Below are experts of layer 9 (counted from 0) of a mixture-of-experts language model. Rows are named gate (a neuron's input weights, with its number), up (a neuron's input weights, with its number) and show model dimensions 0-223. Each number is 500 + 40 x the weight over its row's rms, rounded and kept within 0 to 999. Numbers have three digits each.
Before each expert's rows: "mostly gets" lists some tokens that are sent to it at least half of the time. This comes from a sample of Wikipedia text that the model never trained on.

# expert 25
mostly gets: " January", " February", " October", " September", " December", " April"
gate0:550604527512486403447560537457550485446512473444526561528542501477528475506514509508444461448517558466499484474544536421524442497473546500531443529455522562527447515493512455553545449492527479501486450567487462519528566461518521472450526554580484564533567516454561437571474528548554476463495460478571417484554526584427519472468541415479561467471537590465503481521524473464463545508553513531486481502551574560539450506426507541461481559474503490531506475495527541427443540523574559535495463490440539504515529502630500469482457435453540497442505544447499523447552461495563487549477516495442483508490531498551518466564487520550499450482497521496468594475434516519537474498501
up0:449462560518524536543491520547484522467517482488525570480584538470461548543496514444482509509474506506417477498459466501523505536433470481534460505540600491441550517480535503495497552426481440480467543468518451491476466571483544516502535440521544444498474515485513506450482489453507481545548482470478537528527523455497495489551407499495419516486486491574480506435422501528549487493440546510578533498522498585500500447521524476571575489505479549584458487459532542466539446426459522510527523532478490514514527511508472445550522533490497505500526486560447417486477551482412474428553466500497475456474445497447577522513547522466531515475540460555490441500518560503517598490578

# expert 21
mostly gets: " political", " ab", " an", " ass", " Leg", " app"
gate0:552441533442544463556389532488555444504509499547478507499550573528477492545530501549485519576430552474471481418472502435481412487475534504475472465497491437538496509526503424542513502489455473489459552470453504571454478487456503479529501475467482462529485499502430491459487535477522545444510563449440487447519536556434574486494528491509461510527476520554486479459517474474553452439480496421484576459458493467543469524496513541528500547538529568520498457515530527564502416572523475501499434445547515472488504568477436495452532464536482495560510482559513473605474466427516435502561479569438482530474563464516468520612484499484477523619530484503536478538497516563494490434529
up0:479509484536501499506515558525490513518517525490509471505580519518416492556525428472451493548519522481572435463471427494429464498536480496529460497543429464430555545473433475481425487553456472468471526531512495521466498511541495477484501464488538432501463532457533474484559609498487567563481495484472454459545515452501531431546577428497528501531465529547535466434496541473451508520514562503401483514459484460522526540471515479499442548528502483453546460514422527543457490537503482477488454498603524505493530515500451574490489460455458505443506528525518503541498520479483515478456440485442494480508478538469457525498542544535477460556494490504504481546452553485561546509466

# expert 27
mostly gets: " century", " island", " 185", " Wales", " Greek", " Soviet"
gate0:541478593605509473562535496515470492543545499494430558464516531584489492473463520428500564556491483576492546458487523528460453556541508453531492498459541493499494493494553476506523526599483454463512529511485524491520449558420468434443521505520494556504548467471591477455477523481492540538543486471497458565528531500496463500539493445462559477532450452465481492536443506482535505545526469478495452517552532471435532412473399576465494541539512508473513479486587563464482415538494527535516506532502468544516506486472473542496459499497458532486457587522490523435495525496496493536465617542506484505463549447571429472536474515526521516514530509555514550491507437409477463523516
up0:523543528491545501544502528558544492406508541520531485525390519527473493525444446473478488445503423558469483492507533496503464548574435504380445492459520483502497487447442543504512551578550444544465511412485513496545489560500453507493531481390499598511467520439513535542508533517575513438522528457552482429493483522524496517470443439517564533551513496544497464481579558557428566517441494509466512541529506450566559544519472496490547449467534531489470505532541515532517426458512467466541534509511535489512489473478493575500481468461492482488471422442579457527452432550520491514493500482482367546542504481570486543476485570544443490479503564503505534535448466477494564453477

# expert 2
mostly gets: " William", " Robert", " Michael", " David", " John", " Joe"
gate0:519543482604528556491506483439553518470464562532543592479507422507490509481473457456464590458565536525521479488454503529461564514500410505559476457494540557502490462520490458528470587460504559501471530514447534450569464519447486524498503448491495483553501470566506546495487546444521409524514468510519419519485493461543499418529534499483511489471507472467456402518516447540477456511603467578520466600513482504486436456529455480547504531481483468446510510512522558512519559482617512533489528503550532507529427538449561457517427493524538545476505548528485527460559528509472429499547412527538532479482517563485466513542528503518535491490466517503466513569483465433542486527473
up0:514473487484435504530519475512514531468415563525501516470518503460442510492473545478499432549460573564488548503540414535517473480523506553527501500488501488519542491502498470499490501516512533579570447569486480462484538436443481525481467553423505573536474492485498510517537478451524540497514513516462489439497468499543537551511554529466505464482513560579472463527535409563493456502475463504481477540445437512457472481526531573530573507399468494488492513489470492545463495473545556501493413437598485509472481507548452431535569473473518495470476497547544469532518487553584467423529456512467566529504534470466440500435477365505397514619520535498421457471487530488574529527486

# expert 14
mostly gets: " northern", "aged", " located", " southern", " eastern", " Creek"
gate0:549516507479480464492507511530488423470465513511560521520487518421503493432530527498513489543444541519537538529521498518576465483468511572501502524505582527499504529542502499461466534441518536565552494478521468508572510540550514480533507489484570477469462506496481501512584495491534499505491508590473552500505516509509507533497515487519451583522527456476507483515535465464437498435507521469528515461476571525474565589468523535449505474456448429571497507464538530580555490484386466472513521496481476475512514481473519584558548483529493580537547466423520514484579522504504482463488542468498529488499492481500469455507536476481412447570533514566495503443471498529520437483480
up0:554501547464572489525476486587579599470505451515564557494488466510445529482529495481505550423512504475465498477483547498498454530473487453528534482463509470556546418508505523484450453544499470485532504523435474531562462442455566449518504544509507479530454473500575525526570477473500585485455508468558503524472455482456453479508528513490508458511498536481506431536453463516558471530461556512523483469438520442484516466526465489409497506488440447504535478509519493513472517488480444516455428455529536522503520428495527561467541569556452519587469467599471547544405478488600530469488512494443577525532487497506474487484542508566494553481468485451512559502481501598552540474499

# expert 4
mostly gets: " co", "ü", " se", "ă", " Tu", "ä"
gate0:536418550509496500521480553526549494507554519441488500510464495557415524500532456498595399499455567538511517491516556557519551534442498463514476486586467552536505510532496460513448536507436526504473503522585490471469487493529486447550519445505475530547538590444406538578537495449479573560499538523529466513507522511487456457502470502446494485479510492488468505477493435556557617461520579523453459504483487518425488414549495505507558460485481522412429493483555466521519452490486521516458469514465429561442541522461541584473443500532572545424518508477481412466550502506505525430509577457524540501420513513487543519510427529500433553513557459478541498517466474540442562522552
up0:493440551463462516456463501474491494474443467516461471459504533505518504496494532453506489412546549555475510461424510520423501532492538513527525486514525497478499482451455563537412509470499487561417543456554474510536438459551541522533597549487448493488497546546520502573566500526548551520474498542495503556466508510497500561481501590573552498438432445498441451445475470539513588548499510417483479489488523487501570422450499550595486533511496527454569557498505502523479507597516549463451456482460493498519541537423468498517491497531506522460505472448540536533481532481578527481492538417598564474469461515485528595521498443487498525460520454523510547505477529533499513528555

# expert 9
mostly gets: " station", " located", " building", " railway", " Railway", " Primary"
gate0:471509499494431513578439494487597533454473439463529540476551501491548533542474545437488439457480456479548532472492512571510380501511530475497479537484461445553531523465485514526526525536498552493542505403565538542496511571410538491536509453522454522504485489580533526552475451468543486490493488474494466468527525592517511512521490461469481467481490501471527561469519471500540523509451550498537502468544481450527540601478459447505471482538535447547536478489520451529474600499541491402517491497495491520547576477553504459409510485590482527498562506470411500532518533516539542478482463570464459587422439497552404539440531499504484461505494486492458494504513506465460489502547
up0:530524471542526507495528537557553541527525501537454524461530550460486487522490521480458491495523465491448481470483434545489488533531499513544531593524425530564497497415472492530494512521484451494504475576550478476568486490499496488512501461454480497479515563517505540466436485533489499588461508553479527452552484484424448463420454466447470460479468525505530454533524486499574541484451601528569517526466487500516513473541503490492472527604474558551525489502505446488515514433561568486514534509530522511559568518501497447492461514441479576529457532497456420474544512531583619507489511508475505550480456508510498529450537429509513417458548448457433532510565486488483461505477

# expert 5
mostly gets: " University", " School", " Party", " number", " player", " member"
gate0:483552512449464585482473478532528539466507515505465505444498434492484601489472445493505471493488514536552519539542459474538451522468548450542480461462598469442483421593493567518457423489466540494627426448474452471523505503493525509458552530423564533479535457450443491538488453490498487424518528506468522486441527466591495515570523474416526477524546512476491520510470504501476492510475511467486519613504506521475450524516434483465481541480488502464405429519455454530438510463461531448526467509427483513469437502541491464472474516512519473510426440539490511468524496488564465495523590540488450530486524532498560404472446526523474490567551543454471515558484490458558499465480
up0:440388470478461476544517511591576473412556532529572520555457532537546496479456487475477524533488514501535490481530507469563534503542439534416601465483517507488470453424469407517496467481497491429505461461485498465486498434468424436497535547441474444481505470512465507549488495462475505517529454537453550533520505593473480534419549535541519446485501526533530526553489491537454475430555533542484489592493503506446517458556512521523515495533474513496567461511524523390540469407498567469525474471500499512528588418490462513473507562485451465514480521425463482542498489495554463524482544547471541473467464567507461620527467482384533495593496511448508556622467539479486531470523

# expert 1
mostly gets: "\n\n", " Succeeded", "Scientific", " footballer", " =", " Species"
gate0:496483491556582579535482470433521527448485483517455456473509472501512484473467486492458583534536509439580554466514513392492449462475474541494503531410456593475467497474537510573466451500508548468493556530501469514566502541428453486520546482533596515447562435481434528572443528441453524465482514514502493508594436533482511490525475528579513518495507491471537521578536518520535527441475511460494548508435539436483445521494533505477478467499632476481454492431578493503468507463473484411497497475439495481464430505501559485525545449450497585553479497525479484499538512524528493503554494475588523463497539516532481479528470428471450458525445483450527530457534474495511508503509
up0:479481446525578475526507462501534534513537497514466550574472517531466416548460521427517541470608533519587529475484488517516559467519477474447537584523455465470515485487524519528486470453576569514475501499501491490516558426470433517497482423523522521517516479511444514535487548435573486470425503520611535492498482459530472529540521475481511530464562475481464520544524504499486495480470429504548517466492541493530482522500513482526492518490523430506466454563487480595521543454443594455454524513480445452371446522444534543550542495540500531521501503489474521517461516518541404482495520479448501474506495501464461490572592452525549519511429511584503489515551463457518464544541

# expert 7
mostly gets: " Er", " Ti", " Jo", " Ne", " Mar", " Wi"
gate0:407467530507488592466505480514546526504522464439490505535442511571492598510557498530574509469533531541545586452516523505574465492524494435484529567430492556506511502517533472507481551488437501550502450420507511482485535456557473448494491558460529457546515486590469527564506531502534550512579495471500412481515502481449589507413542476552513502488511503554566482547538533462499481515558518509408509551528511474529461406465466563458480481470511466456554520573449437462432455386520532578518467454522443541489464484548527549496515545533466476517579454452508503486527462459522514468431486518468597518487538514503493487572466511462490494551517472500529532477519521457506471544515
up0:495494458534525390512497492510579510507456516517531478473442430488486455517420450477494473496520512449437528489514512564461537553536504522547449516443460511446522556493489560477527543546462481440532455522509549509592414469511462495470516484463517468446527451533466522515524463493530452550432584561557461456476488507474450489561496572473511462531543477440532488438475493584489492535508440529532496537495523455529441533462550477463488545445539514497437509456450452413512459566504438446503551521506488444488454449450528511545474452432492522506542450586479515440510483582586497523544504512482448452540498453505526484469516534489525506402474516482412459424523494535524455570452

# expert 31
mostly gets: " they", " who", " They", " him", " he", " it"
gate0:550487503580470494479460438519425520504451515461519547468416524482492471417476461560468437484557482485479526517479566531467501470561492426549561528535484467551479521558447444508508456535555488510547479506491459573510532467481507452483467467474536475457551442483516430528475459516519493472562515471567528472476489498538486473589501496527518512529485534483555530561515529518490524548506565488448580509510521420467487518509555541522521531538546486513516420500562561523489443521545444472498531470620484505492481536515470464478465433473555450571450511537512519494547503545540536539541483483504449499501437490496533530512495543481502564497501506530460566542504631437526494514497
up0:510500487496491515529503550554561510473544565491451575543492486545517527529452493465460507524545488433471459496479524487408454475477535500533436542486519512570493503507545551477570445486462508553419411454557535449463484507507523512629517467497514543511500517553469497521577477512432518517495502451526503541518484440577495475526486462592494516560506563447482419483461517537497493582444552491518537450518561477543546396526532553450431533489476511517467461478433565543473480473527483497482466499555481516568508488514548494440537508474488467524502502534458507469463525495455478453455549538509542542560442389545584522502457521542559532485515475507423501481518473487515566469431

# expert 30
mostly gets: " 6", " 9", " 7", " 4", " 22", " 2015"
gate0:515448550471516504474510449468521528517518497491491566554521521570562494512566477525524447527532503581519510508480460509502483533521545467473495546490543489502425451492531522548502500507499496511494496461527478533405473549523456534512514471510539510474459466593481443544515516554434538480504458443501455424463545427416407503462544503540517578483535490540512485512501457495427433454481484499459539528517487481554545475574528507521510606493497469556526565528442470460550497534470519473552482489451499450507428421551499483506519433465492491463490567455514498492540572485436579490495522455520483421476487576517557531520487510524494441529547484530519532470515490496506466486491
up0:484356532529438408467462472534522503453491540443513490481514553518525498497482571532548497439506476550547479538450471524528570501488541531509546495588553453482536576482476545509558506472496466511558492532496514582463588484512537469526429502533470459515471452529504575544465509477550507457494510433485488439543485550517453499530531511561408579462515501508449460458495570473462520559477440502495467488533513564573471497490486520508464562488453518517534438554399613507543496426471490520528398526521459503537511514465454500519521484479531489509572565500533541573493497518518484436464533480489545543539510543504515567538526498529522487486476507492493506549479567583524530480458

# expert 15
mostly gets: " rel", " sh", " dr", " Ind", " ad", " h"
gate0:458452501437477508520511555480549535456501484457499554556495473459538592456447497448494474450412572490467480522530547553507569416515450491404465468557496597527527541500517482456499512532537507521498485469568530418527524510554499484509538516482479553522513514520392410478524546518490505483518522487465488551520470461497546463515509470499534494481511481463530343459515549422477510476469522471434451495469563575509493529579459491505508460532430569513510574547504497497452402467489457427532510511549528533492466520519525451504465468506489565432537468473462530453480502517488472478531448485489560446431463486462501549479468514487527442554480458484458516493478556500467448531555
up0:463485445389450470602514548421463494528460486515540613441445474479506459422481483489440507417419453450456512429457548405479495512544423507575450518538500485451506500468533569521556484510500491528503475504572560526533521437476443501524511453530499548492516490511510491553517523508419427520548541494474490509494482442514411654517534508483458537513480486443456526449565428520484547499506418425525557474524479502551459508520546479505544509517366523498551557499493516529462526464465470449516472502518546535435483533525503502563479504510476473529520613523482476501442505565489494516440520460478542547509514490504446437552465479575492520464430501570515468513505459570485489529488

# expert 13
mostly gets: " because", " more", " if", " any", " able", " said"
gate0:508541464449456454541545494460495493523536564444513423483502538556521462471440540543522560582550512518582483500537490438538483524473482461502525507535584532501521480525494494495506513539563509467441497431513475505503533524563546489484478540499565564475550487545537501535504547442464459508463484528470562501515464535526529539534505446452550474466545452515508516531484502526485532546469510471562479429464564460525481494514496572525464524441465567458470481543460598481492457491515457425479488465490480496475524527579494532458487473459567512504552528468513491537519471577517537546527599437491491482493561427481512512471434525569506603523483587465471482486503492482503509497532
up0:496581470546516517463549476466470491500445542606473427521544533544527514507522617430507530535486483496518482456486563521517478489497553511416600494480521445534573505490459514476497515457482530438489573527423520569483484500480533565429509444451493455479505531509518439481494504562418457515438520464527513501517577433501448530513533432509519542499508569416481583576542493443471563543523502478494487510514506546423518533431454513560512493529586526503533451521474498470508510527534520549516564560494452521441497515598542420550589465525477509564450449510488555543502512510482522475464512468480545490447480478488518503496498469560483561563506452510549557456488523563511507453520

# expert 17
mostly gets: " BRA", " Abdul", " Zh", " ENG", "ić", " Ka"
gate0:498505497531522465555499535475533469547520530476532487567487454476526489484487521511526515415424442498557542540478494545448460461425494477512480510424440450511469508480552505503484561427604557474548448481554497595563444449512514412501535469547471514536544507447450522447457541475492474460502522515433549397538519449492520514541510484468526501526520461531511502523508422428484506473508446482493559478511483472538470477573442496503498462532515541489428446517530467507462478467529536484498513472499551435536506566463494511448516465484526562523535549446519484448484478458461474491520509472449580476451466514419565482498465456423431493500510590483477506584398516525506480449559
up0:459469471549512549497542524616456458505484478485562465457566564490568520483503448541556573463502574557428467496498437499434518525507460487520484486440471570498469566468474524527597459506393510488508459436399551457529530440473497422499574556475472494509487481512476515478507441515521541495496444478559493477507502559385453511563509511539453508425524472541520474451477518478470446491453546538480557524491505453493491516496403464542583487471528568498541461550443486462555501473464526533518564499439497531517480497549515446484565514484547467460448485506550415437497491517473470538508502510443553506487433492455541453523537461530432552541504470453526462476479535531506479530548

# expert 18
mostly gets: "  ", " 0", " Nominated", " %", " Votes", " Apps"
gate0:514499491508504532536490520445537480426522481530481489473464512447528452525540490591516450500466565527521467538475534500518550428502479477515479524513488550486531430439525537530594505547528463493454535533486575488522474562566474531481560425446561495540436520376551532519521468456428493506491500468539489477509493571539513574524507571500531512533562515516446530495499422475473535599507460474511493520461452531549525530432521543473478553433532435511512482558488507536558479535461400454551497454510486574524477546493539513502499515512511517508494435508496539426466562478539530521525585567534525519526556471482454522531501502609438485445488494476489549629509407504493522540507
up0:552448498439494518509427549471496465419444545575489543518551548453534479517546581505436470504526473516495513504529504488456487508506480539551460483467486468500408473536473475415525517580472526557565557467560518555487540437538588444434475547476495577449427519466482537481470424513528486585484492544507537529520571500477500473455513446515500466455445566520538554506416470521456529457423538497571430487537487456504459475550457529538471510581493467507487564501558514510571559435484522478521452499484566516542512563544499409521448510493549418500463464515478510483534504578472585492609429465529538488498528481571526463507458601501561497546581504519510503464447507540512518433493

# expert 3
mostly gets: " life", " music", " work", " water", " power", " history"
gate0:524533549487486544507471536521559532546515568508517515464514531522470487455447472401549506460388472452452566488504511552533482514481472543554535514520510536450505439431472447492489534530539504457545497407523468442507481436498521477403456532506511492516505494538522503483505470520473465562508538489542547480469511515495495523440511551506520563454511461504519414492544514541530497449534547476543587486503419555495561545510471545465531492516463460503536515421443537501520489524548529502489489525533535463503572495485489508527533494533484471502500495494476525446532494472477483511530418461485479517476473473451529558472431520512495496495556465472532578424434512594475526506526
up0:545481514520496450485540492467504466484502539553530494582471589475520512484428558546502563564518541461522480451524512504477439500498511482486476473455514522513487534534572543448455529510470437548541513493519530484467489531455547508551476484524597535445479565550458546473351479534588543509487533501518536509416466539452515435471590564427437447533434443440475518501510444482532498485473500448516495521440490450521555476439475523497487506510506493546448431464526512527530525482544532551504480503469467511493521492547493460536523550571511430431392501496457452547476456501459515536497501446464441414565485455515454494470451520433459477459507481522469557478513479484462462520530

# expert 28
mostly gets: " joined", " graduated", " former", " University", " died", " born"
gate0:544536414420484482486496546544572498505503534485508536529543554505584444426473536463505495496523481456494498527430495432524533451557538473554480495485535486497512459454493497429484477537551566463504470447459530450454437469485431557479560458492534508482522528531449443415464407551442483492570537462519544508464483517471455553482506455499455512528512509539458491495510502478490507510511504488489566414571491507558452493476391449548540397527523462519476564442524413455508445528522441531558523511487529540484547539511397515517524471462521602484560517518545525526480528460503500485492491508490511522463494487539499535500533533497549469540531508480486429509514510515550547467527
up0:508501491546413487556467488493515474472535482437467502522494619517524565484526502549533533479454467453453498536513476513507491547458501520501514574576491442491553560580523546473464476502630496545505477520526491537517493492586453506463476518503480488455497473520541489502425466456516463543432469498572426497429505488518473476524490539463460499545575500468422493477519505429577484503448517477396521556552541512422554495499512449498515486548559521496523533474469461433526516501551549517522511503489469502493508481502496510479572473527538488464514493474480547463447519485527562543484545502506488502443449456495490553581593569516418506480490540570547469543502517507494477524596

# expert 20
mostly gets: "ti", "si", "enti", "phi", "ea", " subs"
gate0:464519524536512467440529472488528554455539505531485504518501520514514475466451528533494512511530572571463491482558466478535520549478506514472537558503470468500622502445481474435450466601446537477487555454510526504468522504461491497491442530524493475483540497511538489425477506442514483520431529460448534483479504549473472534463542503611543583432483516491485531498516492444493508478544536464581504515561482515559520504499418570502413548492517483541518489569455531584439515494549493585521487555544503541466548481545473490515413495455456520513489545527502473525544501508452534523467500523462487544500476381484459512603481488492523492537545508497518496481484519516463594507497
up0:533519447502502468485551531474516506503490529506547489456538511543497547495505509505550493613487524476403461443470571469446516529456448538472501492527551464577425499547448478445519477571524554557452479440480476512452488445479539514485538487466546523527499482472564447548473475461505427540569510533474540532429514512493447461476521556504503528515542501559516510556472480446433583532520536554460506523450515474433526573469520536455522537524589478472495503527551430461547555446504549556464519563528442536434490505459519492466531579545484589494506503503460476458543532424494470501413479442512429496455526572512419503490545572523492535515553537554492474457587426508439451463479

# expert 12
mostly gets: " had", " has", " have", "\n", " having", " re"
gate0:512499489525472458465461452513496529464455504502449468469448533551467565521497431464463493527493517425551506483530488498467489549452476526547474478555471572517466523493482488479556499651531498474516485462442575462520439512534505473514510493456515541509508482473491430516501470517510523612502479467409572561502516525444460471502548600586463514482466480436476478505475516545480498479481500558436523494525542447490399494500557472545517550425490479631501523471522526475475495540585534531479469460546593446509542530507514532521547473536410530588442533596482442515564518461510541484451486508493543481494531449462456523500468531541472468428530562482488567477586453493454448405462
up0:571510507554496460546566517555542526511615454497475510579493474548461481499525528497535484503544430500552476588396495449434538539531459409477523508532482545545495489468466525452492486494476552483515559622508517505428497441540509501483432484481474559605497435515497501494400533484502539545499501521440565524534491415506487487526480545497468494541439537457517440507499470452496503459520469511440492536560478559505531500572514455518492487503513507501527495551496469512489502482488573571516494435464591509401510523519553503505487507443511541423529570500537514476454485493490533521554497474507535483551516452526564529418461511478445522554477482501477474518501484530515514536522